From a checkpoint of a small mixture-of-experts model trained on Wikipedia: 59.3M parameters, a sigmoid router.
Below are experts of layer 4 (counted from 0) of a mixture-of-experts language model. Rows are named router (the router's row for the expert), up (a neuron's input weights, with its number) and show model dimensions 0-31. Each number is 128 + 32 x the weight over its row's rms, rounded and kept within 0 to 255.
After each expert's rows: "mostly gets" lists some tokens that are sent to it at least half of the time. This comes from a sample of Wikipedia text that the model never trained on.

# expert 85
router [156  86 127 151 177 138 101  87 162 115 122 143 139 135 171  71 155 160 126  92 126 124 154 136  38 107 109  92 160 193 120 119]
up0 [135 103 150  99  89  99 156 121 171 103  76  82 151 179 160 108 159 139  75  66 207 179 117 190 137 142 173 108 145 127  93 127]
up1 [141 172  84  79 122 131 154  92 171  89 101 117 177 157 207 163 127  94 147 134  97 138 142 134 136 128 156 112 127 106 103 183]
up2 [139 157 149 174 178 104  34 140 160 152 165 143 141 164  62 139  84 121 119 122 121 151 106 151 125  91  97 116  61 166  92 165]
up3 [114 137 118 140 108  69  87  83 129  75  78 138 128 156 173  87 147 159 118 123 104 156 148 145 128 114 114 114 115 140  47 123]
up4 [ 95  88 143 115 139 109  86 162 153  67 109 156 108 154 164 127 131 105 146 109 158 193  90 153  98 145 174 103  78 158  96 138]
up5 [130  77 108 167 174 118 153 118 133 100 194 109  89 157 187  83 199 112 112 132 103 172 165 122  94 170 144 134 120 110  67 107]
up6 [159 111  90 127 136  84  94 127 119 107 148  99 101 159 129 153 159 131 107 107 177 167 154 142  94 141 145  74 138 164 103 109]
up7 [154 170 159 170 106 123  76 135 137 124  78 131  99 115 167 128  92 101 133 172 189 109 118 149 102 104 107 133 132 138  77 160]
up8 [126 117  86 182 131 125  77  62 114 139 110  38 160 126 135 141 121 109 132 138 146 176 123 128 131 148 173 153  81 153 119 165]
up9 [ 70  83 134 122 174 138 138 142 103 131  83 140 151 122 119 174 177 157 136  94 182 127 102  91 131 181 130 116 122  80  69 130]
up10 [113 192 154 123 131  71 181 171 141  86 139 129 106  88 133 109 149 123  68 158 125 173 104 130 131  92 169 162 113  78  80 140]
up11 [128 188  40 154 144 103 120 116 144  95 140 152 153 117 123 150 156 144 147  67  64 160 142  35 123 176 133 132 135  89 164 152]
up12 [169 125 165 136 141 135 124 110 131 141 198 134 164 190 200 142 118 133  98 145 102 104 128 176 178 134  79 177  90 159 130 156]
up13 [125 103 104 109 161 106 127 171 123 164 158 133 158 100 155 115 131 144 140  96 125 114  68  58 129 167  95 119 170 118 155 123]
up14 [154 133 132 165 135 121 102 125 119 146 125 159 209 114 181 157  95 171 106  76 130 141 129 113 129 135 127 110 157 109 111 149]
up15 [ 62 130 135  91 163 145  65  95 158 122 164 161 141 106 122  74 148 113  83 102 153 189  89 197 101 110 125 120 100 173 112 159]
up16 [ 58 141 137  81 142 113  96 155 136  72 140 118 109 123 144  75 124 134 163  84  85  80 129 171 109 169 141 101 100  99 126 113]
up17 [132 124 168 158  63 117 100 100 135  98 148 106 125  73 116 221  73 126 166  89 155 108 154 153 124 153  67 140 132 170  61 111]
up18 [116 126  94 152 151 135 162 102 103  89 148 101 131 127 177 147 117  88 106 106 183  97 114  90 126  96 116 131 121  79 139 101]
up19 [133 137 119 123 125 129 123 213 111 103 134 110  91 152 144  92 154 122 134 100 133 130 137  85  94 136 134  56 102 111 159 116]
up20 [141 103 114 151 146 114  74  83 117 148 175  51  99  78 180 120  93 171 142 119 161 139 185 137 156 169 158 130 122 130 139 142]
up21 [113 184  82 129 100 118 149 120 128 124 142 133 143 152 148 186 190 100 104 123 164 127  90 124 105 124 113  59 123  93 100 115]
up22 [135 128 117 118 144  80  87  85 152 153 152  65 170 136 162 107 138 200 146 105 142 110 149 119  83 195 141 115  53 121 116  99]
up23 [134 145 120  80  91 152 106  83  78 197 136 102 147 136 113 123 162 127 152 166 107 132 159 160 134  44 108 103  69 161 116 116]
mostly gets: ")", "%", "),", "}", "\",", "',"

# expert 12
router [131 129  99 111 124 119 174  96 133 126 122 172 163 164  92  84 144 126 146  83  52 134 184 140 152 137 126 152  78 156 151 164]
up0 [ 73 170 104 145 165 152 103 107 103 101 166 100 145 138 127 109 122 131 189  78 115 143  89 155 198 125  97 179  90  85 110 125]
up1 [173 186 191 142 151 176 116 115 134 138 100  99 131 100 145  69 183 124  72 184  97 141 106 114 118 114 155 200  76 119 174 166]
up2 [191 135  72 149 112 143  98 146 117 124  94 115 167 157 135 130 121 120 130 154  45 117 170 169 144  97 145  75 128 191 126 111]
up3 [131 107 111  89  87 161 150 158 158 112 121 162 121 123 183  93 203 105 146  99 141 142 150  98 158  66 164 162 145 169 155 182]
up4 [108 183 149 138 105 171 132 172 118 100  79 143 146 113 114 136 169  83 103 124  98 146 175 173 159 125 149  98  94 125 152 102]
up5 [121  94 164 104 143 145 128  75 120 114 116  91 145 217 101 124  95 134 106  98 122 157 138 100 115 177 157 189 125 166 137 112]
up6 [132 134 100 100 107 115 178  92  95 140 141 166 123  75  74 105 145  87 118 116 100 160 111 142  96 121 135 135  83 128  99 126]
up7 [101 157 112  55  89 105 122  52 105  48 129 154 132 134 109 213  98 144 167 148 133 145 145 134 153  75 150 134 128  93 119 158]
up8 [117 137 160 119  97 177 128 126 152 102 172 137 187 107 129 128 121 146  44 128 156  74 174 130 121 115 161  41 162 207 123 140]
up9 [116  95  80  94  95 132 114  88 169  95  97 119 144 158 126 118 185 109  88 110 119  85 135 110 145 126 134 167 108 113  92  93]
up10 [142 150 179  97 176  82 144 133 183  73 112  89 111 130 145 165 150 114 104 148 141  80 178 149 141  83 157  76 133 107  88 143]
up11 [158 157 123 108 132 185 127 123 104 129 122 149 123 140 140  93 130 133 111 128 138 140 151 100 217 169 149  75 184 125 163  91]
up12 [114 161 114 136 177  72 153 135 129 197 132 147 140 110 138 130 153  98 145 133 100 112 163 123 123 118 105 158  46 114 123 145]
up13 [156 162 117  98  95  66 168 106 153 104 107 176 145 134  76 186 169 135 172 116 142 150  84 114  96 131 110 120  95 144 119 104]
up14 [ 86 122 130 119  85  41 109 113 124  92 149  68 110 138 173 127 139 108 110 128 147 147 165 211 209 182 144 111 154 111 124  70]
up15 [115 152 120 117  68 108 179 105 115 118  97 146 175 121 148 133 161 112  96 127 113 142 172 100 167 154  61 160 167 150 176 100]
up16 [ 88  89 141 117  68  92  79  82 124 126 150 126 109 138 107 169 127 146 185 157 111 137 187 125 173 126 116  47 118 137 101 106]
up17 [119 175  77 137 118 103 152 100 139 176  91 114 141 160 117 150 180 118 186 164 133 108 156 127 149 132 130  73  94 136 106 121]
up18 [130 140 136 107 151 145 108 118  86 135 144 143 178 116 106 138 104 182 115  68 108 125 116 130 131 115 165 177  96  73 132 182]
up19 [154 190 119 160  64 113 150 147 131 112 109  87  86 151 114 145 101 175 146 130 127 158  77 121 183 116  76 116  79 128 136 120]
up20 [100  93 129 169  53 142 174 102 110 105 133 135 147 152 107 132 142 134 189  68 131 138 133 141 157  76  84 129  70 125 105 125]
up21 [109 113 121 153 123 109 128 121 149 168 173  44  83 123 124 108 165 134 143  76  91 172 149 132 128 158 170 167 137 107 102 126]
up22 [178 188 111  99 125 154 136 103 108 160 162 162 115 121 121 113 103 115 164 117 115 142 159 183 184 149 151 164  84 136  64 115]
up23 [114 145 121 148 120 105  87 100 165 116 145 126 113  96 101  73 113 130 145 126 132 131 106  99 175 109 118 129  71 140 128 127]
mostly gets: " years", " days", " minutes", " months", " hours", " weeks"

# expert 4
router [130  75 131 159 109 161 201 117 159  99  96 184 119 123 195 125 128 139 124 114 133 126  82 147  61  83 105 101 125 145 148 117]
up0 [108 121 182 135  95 103 170 111  85  89 148 125 124 232 139 149 135 108 113 122 138 146 116  67  99 164 128 149  75  95 142 149]
up1 [140 164 143 102 130  79 137 110 155 119 133 104 137 133 186 142  98 192  74 144 167 116 154 149 168 107 176  67 140 131 134 127]
up2 [101  96  88 139  67  99 118 184  79 116  95 168 127 134  76 102 116 100 187 135 147 142 103 153 109  97 190  71 159 117 123 133]
up3 [127 173 101  98  96 151  53  84 138 160 171  69 102 100 211 144 206 139 154 144 110 152 133 128 135 121 131 176 119  84 102 111]
up4 [111 133  72 144  92 195 132 117 122 155 170 159 100 127 146 123 153  85 114 164 123 181 146 175 111 132  95 118 191 172 150 147]
up5 [112 100 153 188 107 120 157 142 169 100 135 142 108 158 163  94  90 126 146 172 128  90 149 119  84 161 145 138 115 138 155 127]
up6 [179 200 158 168 133 167  80 148 118 119 105  93  82  57  50 171 129 215 187  64 155 138 141  80 106 159 114 109  83  99 106 121]
up7 [147 142 153 129 153 175 141 201 134 100 191 115 180  76 136 149 145 109 129 140 169  78 161 119 132 147 140  87  54 145 124 112]
up8 [138 147 201 142  56 180 136 150 189 167 126 147 161 161 149 191 116 125  91  71 125 124 146 123  87 140 114  72 140 129 109 186]
up9 [103 160  91 133  71  67 161  75 109 181 128 127 128 172 123  96 154 100 185 110 128 178 130 154 124 130 215 120  90 119 104 117]
up10 [ 99 106 119 127 100  53 105 173 117 102 107 160 161 161 128 142 125 153  95  68 200 188  82 152 187 139 138 119 185 148 131 144]
up11 [ 81  52 118 132 186 129  83 110 140 133 136 105 223 163 130 133 174 184 135 125 137  96 178 120  81 150 149 202  82 159 140 123]
up12 [ 99 112 205 157 113 128 102 116 155 147 119  69 154 105 184 192 181  51 136 176 120 154 171 166 163 120 172 124 133 170 135 108]
up13 [114 111 109 128 127 105 140 139 113 152 145 153 146 137 102 114 159 184  98 122 140 195 164  95 123 114 155 163 140 108 146  62]
up14 [143 171 137 127 108  67 124 116 136 133 122 146 146  98 125 122 162 166  76 170 155 103 140 109  72 123 159 137  57  78 201 187]
up15 [125 128 126 136 154 161 122 109  97 149 112 162 126 155 116 120 165 143 158  98 142 192 131 174 153 114 137 159 155 116 152 144]
up16 [168 171 145 134  75 115 134 123 107 140 116  96 140  57 144 144 107 143 161 117 143 167 157 122 110  51 138 112 125 129 167 160]
up17 [183 150  76 155 172 132 104 158  96 142  97 104 159 150 204  75 113  75 154 107  94 120 143 217 172 132 121 166 119  68 135 139]
up18 [148 127 160 180  72 122 203 167 116  66 108 146 156 135 210 122 143 128 118 166 114 100 140 113 130 136  94 133  79  20 135  94]
up19 [123  75 150  57 143 116 137 118  98 138  85 174 125 128 151 114 104  77 121 110 145 169 206  88 163 152 129 138 146  86 122 153]
up20 [139 181 124 139 133 144 163 172 111  48 154 130 107 159 123 121 159 109 106 137  78 109  75  71 153 126 156 118 114  72 107 105]
up21 [152 125  65 129 138 140 156 151 113 104 120 130 118 123 135 129 128 169 105 168 133 137 135 180  73 165  82 106 119  45 122 167]
up22 [110  92 107 120 130 127 164 115 136 157 169 167 116  86 154 153 132 127 125 148 121 113 181  90 116 135 118 122 121 121 117 159]
up23 [105  98 211 185 106 103  90 125 130 111 103 166  88  92 120 120 127 139 130 129 102 114 161 169 116 108 114  57  81 151 157 133]
mostly gets: " he", " He", " she", " She", "(", "He"

# expert 92
router [163 120 144  46 156 122 162 103 189 143 104 152 120 204 140 103 121 114 139  89 144  98 153 112 102 130  86 117 115 138 198 103]
up0 [147 127 196  48 133 141 118 108 161  90 172 110 107 102 130 114 157 122 124 113 115 122 140 111  77 121 123 116  51 130  77 141]
up1 [149 112 112 111 100 159  85 122 129 121 115 150 156 152 118 167 122 122  91 189 128  77  99 129 116 139 151 133  94 139 204  91]
up2 [111 124 141 133 155  81 149 123  97 116 155  76 139 133  56 141 141  87  94 122 121  75 124 121 150 105 124 123 114 147 122 159]
up3 [136 141 104 127  84 103 112 102 121 113 168 131 148 141 155 133 169 151 129 116 145 146 109 110 128 162 120 157  75 173 140  65]
up4 [ 82 215 132 104 113 107 113 184  75  89 125 132 103 157 136 142  95 123 137 123 116 145  73 119 125 165 159 103 135 173 128 137]
up5 [154 158  96  92 120  75 154 136 131  64 155 137 138  71 127 125 114 152 142 173 135 104 127 105 119 121  79 187  93  80 112  60]
up6 [108 142 122 110  87 108 115 134 155  85 152 131 133 174 106 133 114  66  73  85  75 150 116  98 131 150  99 198 104 147 107 115]
up7 [137 119 163 128 148  70 126 131 107 143 176 114 148 129  87 135 153 117 138 135  72 108 109  82  81 109 121 137  55 130 120 147]
up8 [136 109  99  30 144  79 115 111 130 126  82 108 112 157 145 165 187 153 143 105 147  78 138 124 104 167 108  79 147  99 126 137]
up9 [ 90  69 109 123 115 145 146 130 126 173 114  89 104  68 120 113 140  61 122 138 108  84 105 121 138 132 102 163 124 144 150 132]
up10 [126 140 131  93 157  83 141  96  92 127 146  72 107 137 144  92 135 119  28 119  98 110  99  72 180 140  92 112 110  77 174 109]
up11 [106 153 173 125  80 132 112  94 131 111 153  91 186 181 159 138  93  94 151 146 157  63 135 107 186 144 121 136  96 123 106 126]
up12 [144 136 122  84 130  66 187 119 108 126 156 119 127 135 134 106  96 100 133 139 169  94 141  86  99 141  90 115  73 124 155 119]
up13 [142  95 119  54 125  64 124  55  98  98 115 111 167 110 146 178 163  62 166 136 210 158 128 138  67  40 102 151 140 123  93 105]
up14 [122  86 128  52  92  81  95 100 147 144 100 152  85 124  83 110  91 169 125 193 133 124 139 100 147 121  95 112 115 124 176 126]
up15 [166 165 170 122 106 117 166 165  37 177 139 124 114  78 190 109 143 118 105 148 137  41 125  87 128 162 121 142  79 155  70  98]
up16 [131 154 134 170 174  66 117 131 175  99 138 134 183 165 159 170 115 211 144 154  71  58 133 175 138 133 164 138 179 148 135 126]
up17 [173 178 144 134 108 110 155  58 132  85 136 191 137 145 109 133 149 156 153  93 142  94 126  97  95 113 187 146 124 129 155 137]
up18 [148 144 132 121 107 117 135 141  76 143 110 128 140 128 147 183 128 103  77 117 104 107 119 102 126 172 116 131  89 180 104 122]
up19 [140 161 134 165 164  65 130  87 135 160 188 145 139 155 142 191 142 130  95 107 121 109 178  93 133 119  83 140  79  87 178 172]
up20 [142  92 123  82 149 120 171 124 121 129 138  98 154  64 168 141 103 117 154 169 131 164 117 132 187  68 139 157  76 174 123 171]
up21 [142 120  65 106 144  96 131 138 124  88 151  93 158 159 147 129 135 166  77 133 104  51 138 132 131 102 144 180  78 151 185  78]
up22 [ 97  89 126 114 170 112 117 119 101 103 106 126 114 108 130  73  67  75  29 166 144 117 125 133 149 151 118  76  82 135 218 128]
up23 [ 96 190 140 117 124 132 149  86 121 192 118 121 151 101 134 108 111  90  80 110 103  99 131 139 118 121 123 138  97 179 129 122]
mostly gets: "also", "with", "the", " Due", "pro", "aged"

# expert 65
router [123 122  92 149 116 124 154 164 142  95 138 182  84 190 214 152 139 165 108 102 136 140 168 131 149 119 103  58 149  48 178 134]
up0 [123 149 125 140  95  73 166 122 121 159 104 124 118  85 161 172 121 145 173  89 163  93 133 147 171 145 126 101 146  94 111 142]
up1 [117 157 140 129 136  84 141  66 157 153 179 106  82 158 163 173  98 153 110 121 181 124 146 113 130 137  89 116 122 129 135  96]
up2 [ 82 117 130 136 122 130 106 114 124 131 144  72  63 147 130  94 164 168 144 121  60 124 154 112  99 200  56 160 104 128 182 118]
up3 [145  93  54 127 124 167 121 146 119 108 135 115 142 120 134 161 144 156 147 158  62 151 144 123 141  86 152 111  87 112 188 172]
up4 [ 96 112 160 119 106  70 112 128 161 170 186  52 172 152 113 117 115  62 120  93 129  42 124 144  98 103 168 155 125 111 122 120]
up5 [133 109 168 125 109  93 103 179 133 157 150 106 114 150 215 132 147 161 127  67 135 131 151 116 162 157 156 110  89 108 187 160]
up6 [ 97  76  56  75 133 132 100 101  81  93 137  58 112 127 127 175 149 112 104 171  87 209 142 129 135 121 122 119  87 183  60 124]
up7 [122  67 138  93 112 114 110  92 104 130 138 115 110 124 147 165 100 114 188 174 120 149 160 143 169 185  95 118 125 140 110 139]
up8 [ 95 110 119 140 123 110 164 190 140 157 124 121 146  96 126 113 154  76 140 141  87 123 109  49 166 183 173 142 135  99 138  19]
up9 [126 160  97 133 110  27 162 171 117 121 136 134  56 147 167 144 195 150 117  97 137 146 116 108 120 158  98 150 150  95 119 106]
up10 [153 149  80 124  70  75 124 107  72 176 115 166 147 146 129 133 132 212 132 131 116 118 154 136 128 144  93 103 124 135  45 158]
up11 [118 101 133 131 136 105 110 139  89 110 141  80 116  47 191 120  93 134 114 154 155 196 154 139 180 159 147 159 136  87 135 155]
up12 [130 112 152 137  80  60 152 149 193  90 143 132 118 152 176 132  98  76 128 132 124 184  80 128 137  68 104  73  95 112 145  87]
up13 [117 131 127 161 136 106 146 139 134 139 189 109 150 100 169 167 151  51 153 131 117  80 101  89 167 154  97 115 115 144 147 153]
up14 [ 79  91 105 137  81 176 109 145 153 163 128 130  96 120 140  90 137 131  75 120 166  92 158 161 130 178 150  97 156  89  83 144]
up15 [114 128 103  92 129  74 160 125  74 115 152 156 134 117 188 135 162 114 107 145 139 138 105 114 121 142  64  92 129 119 170 127]
up16 [145 145 137 110  85 106  96 143  90 140 105 141 139 114 124 152 181 135  69 177 136 126 134 177 106 115 134 110 190 120 174 127]
up17 [105 132 118 115 117  48 108 189 107 149 120 174 157 179  91 118 100 136  72 155 128 131 117 175  66 128  86  96 171 149 169 109]
up18 [117 157 125 126 136 140 190  75 138 148 154 114 151  69 123  92  99 177  89  97 213 141 131 119 153 148 126 128 118  98 178 113]
up19 [161  98 121  87 168 146 113  87 126 141 142 162  93  89 160 145 175 164 102 110 140  90 160 112 110 153 133 141 122  95 113 129]
up20 [ 74 163 164 137 107 128 112 143  77 153 201 119 108 163 138 100 162 140 121 181 126 118 171 134 122 134 126 118  93 110 104  49]
up21 [126 172 173  88 130 113 117 185 102 130 148 114 124 249 116 162 163 121 132  84 144 117  93 118 130 120 109 120  87 112 134 163]
up22 [180 126 140 137 107 151  95  89 187 223 141 130 195 169 130 183 127  90 170 116 143 111 120  63 105 160 104 177  57  96 161  93]
up23 [105  73  56  80 142 154 159  96  81 112 164 125 153  93 131  93 152  96 133  74 118 104  98 138  87 161 110 128 126 104 116 156]
mostly gets: "idea", "atus", "iscus", " Insecta", "ensis", "oma"

# expert 89
router [144 119 137  81 164 145 139 141 114 107  85 162 173 128 124 186  96 177 132 149 113 106 143 124  93 117 125 120  66 134  76 160]
up0 [129 144  70 114 143  59 156  77  84 126  74 132 137 144 123 148 181 147 141 134 144 160 134 123 172  83 131 108 107  83  89 153]
up1 [163 141 107  63 115  87 148 116 101 163 105 104 142 145 130 113 145  69 123 133 122 129 110 155 149 182 143 134 107 101 156 168]
up2 [154 191 131 145 110 131  93 196 147 127 124  91 139 103 176 127 143 154  95 166 120 137 117 123 127 201 153 113  95 123 100 112]
up3 [149 124 146 200  64  78 106 145 174  36 161 167 101  76 126 113 161 149  95 160 106  97 135 224 111  75 109 105  72 147  92 139]
up4 [117 171 183 130  74  75 133  77 138  98 161  84 113  82 156  95 174 179 151  61 145 132 176 154  62 140 169 136  62 114 109 153]
up5 [196 129 138 101 125  97 134 128 129 130 137  58 141 113 153 127 120 120 176  81 147 110 143 145 102 148 160  70  65 114 165 117]
up6 [119  72 153 120 125 108 137 130  81 169 136 111 199  64 113 209  91 140 146 141 107 150 112 145 113 140 208  87 138 114  93 104]
up7 [ 94 163 132  84 120 192 152 133 117  87  48 162 173 112 107 138 121 151  93  61 116 149 175 174 159 140 173 177  97 174 124 152]
up8 [134 132 153  68 188 154 158 121 104  98 186 100 135 126 100 171  99  88 141 170 129  79 139 147  38  88 145 115  98 143 110 165]
up9 [159 150 131 157 145  91 162 148 141 119  83 172 133  92 178 128  55 159 142 178 199 125 162  98 128 118 127 163 107  95 130 111]
up10 [147 202 181 146  89 121 147 145 136 105 127 172 119 111 138 146 165 113 115 166 159 114 144 114 119 167  95 145 136 191 159  96]
up11 [145 139 117 141 138 133 140 127 124  76 132 176 124 103 134 184 100 146 195 164 107  91 165 108 175 169 129 133  88 115 151 176]
up12 [165 113 159 135 167 139  87 132 143  98  90  74 178 138  97 149 120 148 153  95 132  64 144 113  81 126 174  90  75 150 105 182]
up13 [153 174  77 109 125 144  78  86 147 138 136 171 154 101 118 127 130 170 121  78 106  84 165 153 193 128 153 142 126 123 136 148]
up14 [146  84 155 147 103 106  84 131  61 160 147 214 183 100 169 149 106 135 142  93 114 112 162 118 108 113 152 159 130 115 102 121]
up15 [ 76 133 125 107 199 151 119  91  77 131  79 149  77 133 117 144 147 138 113 142 183 110 153 150 138 142 104 130 106 116  90 134]
up16 [153  99 116 197 200 117  81  77 137  72 108 118 146 117 100  59  60 142 113 136 112 104 109 140 132 106 107 143 147 126 131 131]
up17 [ 91 161 130  80 156 135 156 117 183 136 139 152 109 163 155 133 125 163 161 110 121 157 126 160 152 159  99 151 108 121  95  67]
up18 [116  69 154 180 175 140 151 129 127 135 134 130 134 116 187 139 155 116 142  85 126  86  95 123  61 125  96 141 142 185 162 106]
up19 [133  74 115 122 186 107  72 109 105  72 169  99  58 138  95 119 122 121  97 117 120 163  94 112 114 130 152 158  60 170 104 173]
up20 [ 92 143 112 115 139  66 187  98 165  75 115 129  24  97  94 111 169 120 140 149 130 114 107 142 135 121 126 137 153  74 106 107]
up21 [106 125 155 100 122 144  74 120  74 123 188 105 116 113 112 176 136 143 110 156 107 107 138  96 149 138 105 157 107 187  77 141]
up22 [169 156 152 109 204 125 134  94  87 102 102 116  92  89  55 127  90 195  43 131 125 165  91 129 123  67 136 166  83  95 161 127]
up23 [103 107 165  77 106 130 142 165 116 111 141 186 121 117 137 129 161 105  98  64 112 134 176 149 187 128 180 153  71 100 149 121]
mostly gets: ",\"", "\"),", "\",", ",\n", ",", "—"

# expert 1
router [163  81 170 165 161 153 209 130 158 139 108 201 112 152 131  99 115 118 146  86 142 115 135 148  83  76  93  84 162 170 144  85]
up0 [105  98 127 128  90  50 114 145  83  89 177 145 125 107 124 109 165 163 140  92 151 155 131 101 102 139 176 113  91 144 134  98]
up1 [ 75 134 164  51 141  81  86 122  73 152 156 132 138 146  80 187 112 193  97 156 143 169 181 136 156  79 129 141  81 121 125  93]
up2 [ 81 140 127 184 135 147 133 109  99 102 163 141 116 146 149 112 131 190 138 133 141 172  95 167 229 130 137 158  42  95 105  77]
up3 [103 118 105 125 135 135 114 153 109  90 158 143 173 139 131 103 109 157 108  98 183 129 134 144 145 154 116  98 112  74  86 132]
up4 [133 144 144 111  94 130 145  78  91 124 166 134  93 149  82 161 140  85 134 129 167 141 124  96 171  88 118  61  98 163 141  88]
up5 [ 95 149 100  88 160 116  88  90  81 140  87 151 122 176 128 129 122 110 139  99 113 131  88 167 125 112 146 169  92 144 110 163]
up6 [ 69  68 119  92 109  87 129 105  96 147 122 122 118  81 136 111 122  89 116 127 161 186 117 121  96  91 149 122 136 122 133 253]
up7 [168 140 145 129  60 123  78 132  90  71 107 111 130 113  85 149 125 188 145 123 115 165 109 139 185 153 102 105 139 128 121 144]
up8 [109 141 121 144 113 149 175 123  80 143 171 101 127 105  93 146 130 112 131 163 174 114 191 120 152  84 171  91 132 114 105 101]
up9 [103 137 112 201  40 107  88  94 153  93 198  73 108 110 180 113 120  74 120 172 153 136 148 107  75 128  92 121  84  72 160 190]
up10 [115 147 105  95 178 130 114 157  95 113 150 112 144 181 132 108 158 128 157 124 124 189 143  54 156  38 120 149 119 137  89 152]
up11 [138 125 166  77 114  51 125 152 158 153 116 116 118 175 103 156 171 118  99 146 122 133 167 145 143 112 158 155  54 141 124 181]
up12 [101 140 117 121 160 128 109 123  86  93 123 135 134 131 137 135 132  93  89 146 206  84 138 100 155 152 169 128  74 140 127 150]
up13 [111  63 189 136 116  34 180 178  94 118 149 121 174 210 173 171 149 119 106 114  95  86  78 139 138  65 163 158  84 114 149 142]
up14 [ 75 184 191 116 111 137  92 126 112 147 119 156 146 128 149 211 181 136 106 129  88 117 159 121 117 141 147 125  70 144 174 183]
up15 [120  97 109 130 126  86 185 144  97 148 140  73 130 135  93 161 117 171 104 171 110 101 161 110 178  73  80 142  66 145 132 132]
up16 [151 122 123  82 120 107 156 139  56 117 161 131 145 175 123 125 137  68 136 127 133 166 133 128 143 132 129 128  79 101 134 191]
up17 [ 75 104 127 148 155 127  94 113 110 128 127 211 158 149 135 101 141  77  74  67 134 144 174  74 159 159 127 150 134 125 161 190]
up18 [121  89 101 165 130  92 121 149 126 134 128 146 101 147 138 117 192 114 187 107 138 136 119  92 142 181 101 117  86 153 152 105]
up19 [ 35 135 129 143 105 158 154 136  95 128  73 158 155 176  92 137 135  58 135 170 123 164 109 190 118 114 127  66  97 154 122 129]
up20 [125 167 110  91 181 147  80 114  83 102 128 107 180 136  64  98 128 182 163 164 100 108 156 140 160 128 118  77 114 113  84 137]
up21 [ 84 127 172 116 121 112 148  93 129 152 149  88 142 102  91 120 130 158 149 147 104 117 122  84 158 156  96  80 119 190 104 117]
up22 [103 158 174 105  93 137 144  99 128  87 132 124 125 131 104 128 138 146  62 122 137 163 155 109 129 176 152 162 105 153 106 130]
up23 [ 99 149 172 133  70  64 126 112 121 120 115 178 153 182 152 118 134 104 122 136 124 113 179 126 183 103 182  82 167 122  95 134]
mostly gets: " tax", " chart", " improve", " step", " Duke", " Troy"

# expert 2
router [137 155 209 194 148 118 130 115 138 122 134 146 125 124 122 157 131 131 131  87 164 108 142 120 149 125  87  72 169  84 152  88]
up0 [138 182 141 165 158  96  60 145  83  87 123  81 182 153 133  86 118 148 110 103 139 146 140  94 147 125 110 129 175 136 140 133]
up1 [124 156 134  97 121  87 186 163  94 104 147 120 113 156 185 114 124 130 138 130 163 101 149 132 111 138 117 170 117 135 148  99]
up2 [119 170 136  92 146 101 121 107 141 102 140 144 102 130 144 158  65 143 131 178 168 123 130 138 148 135 101  95 106 142 131 140]
up3 [ 70 145 150  61 141  45 115  99  91 113 161 108 103  35 118 100  76 122 137 154 104 174 169 160 186 162 143  71 132  94  67 153]
up4 [165 123 162 132 163 110 130  95 118 118 137 127  85  89 130 145 154 153  74 183 146 216 112 138 121 143 104 112  91  82 101 108]
up5 [137 149 119 122 155 103 157  61  92 105 153 138  87  94 114 129 177 170 136  92 152 189 142 156 110 186 177 134  97 144 136 112]
up6 [141 143 139 109 163  75 114 160 107 129 142 103  97 115  73 150 113 154 106 173 131  95  92 111  85  80 186 151  99 150 100 173]
up7 [ 71 153 140 112 160  77 151 152 132  76 146 137  88  93 111 104 134 178 125 108 110 151 136 142 119  97 158 104 159  67 143  92]
up8 [ 92 167 107 175 100 178 143 138 116  73 155  93 174  93 123 128 139 147 124 127 144 163 140 177 174 232 134 126  80 119 203 118]
up9 [124 167 150 103 149  73 120 124  94 119  63 140  90 123 115 128  95 136  71 184 112  97 132 124  83 117 169 152 130 159 127 163]
up10 [101 173 233 142 127  90 139 125  91 155 136 112 100 134 131  98 111  76 149 109 146 100 158 177 148 155 140  85 133 135 145 149]
up11 [ 52 138 171 171  96  87 117 104 129 140 219 153 151  75 187 103 174 138 103 100 141 100 149  63  81  81 127 121 141  85 101 150]
up12 [110 198 170 120 126 127 104  83  90 147 109  39 159 121 109 117 163 154 161 157 102 124 149 160 131 202 123 145 139  96 139 144]
up13 [137 134 111 122 174 139 179 160 109  55 180 129 101  91 175  74 147 159 174 147 155  79 136 152 143 123 113 159 151  44 164 167]
up14 [113 122 144 106 135 124 180 153  99 170 207 128  93 173 151 157 135 194 118 135 131 106 163 169 124  69 129 124 167  90 144 127]
up15 [129 159 114 110  99 107 131 102  98 114 157 114 117 153 163 161 110  67  70 139 120 172 140 136 155 119 139 162 108  98 211 122]
up16 [101 135 157 173 139 173 112 151 118  96 182 131 102 114 180 147 170 153 158  93 159 116 143 147 158 140  60 125 131 117 142 113]
up17 [ 89 136 160  95 102  76 122 116 121  84 166 107 168 144 162 105  63 131  85 100  87 144 142 109 134 134 129 117 114 149 129 162]
up18 [ 92 123 132 166 136  81 152 159  99 105 141  85 141 101 173 169 142 146 187  94 167 168  58 138 141 127 155 166 120 121 146 129]
up19 [156 110 139 115 135 120 139 178  51 110 160 192 103 116 170 158  88 129 112 131 162 152 132 176 150 118  71  95 160  92 118 123]
up20 [ 88 151 138 148 146 129  63 138  91 174  47 123 101 125 177 145  83 198 148 124 169 165 160 153  76 164 146 116 113 101 141 143]
up21 [131 196 169 145  94 120 134  90 138  67 138  92 142  84 113  96 126 133  86 142 162 157 153 131  77  92 104 132 113 127 124 197]
up22 [ 87 117 158 166 144 114 116 127  98 120 112 145 124  86 105 141  89 139 157 160 128 154  94 118 129  96 186 178  71  63 111 164]
up23 [136 138 183 127 141 139 170 114 146  86 186  93 183 152  99 166 101 101 134 118 141 139  92 137 129 137 106  72 162 144 162 197]
mostly gets: " m", " km", "°N", " ft", " mi", " kg"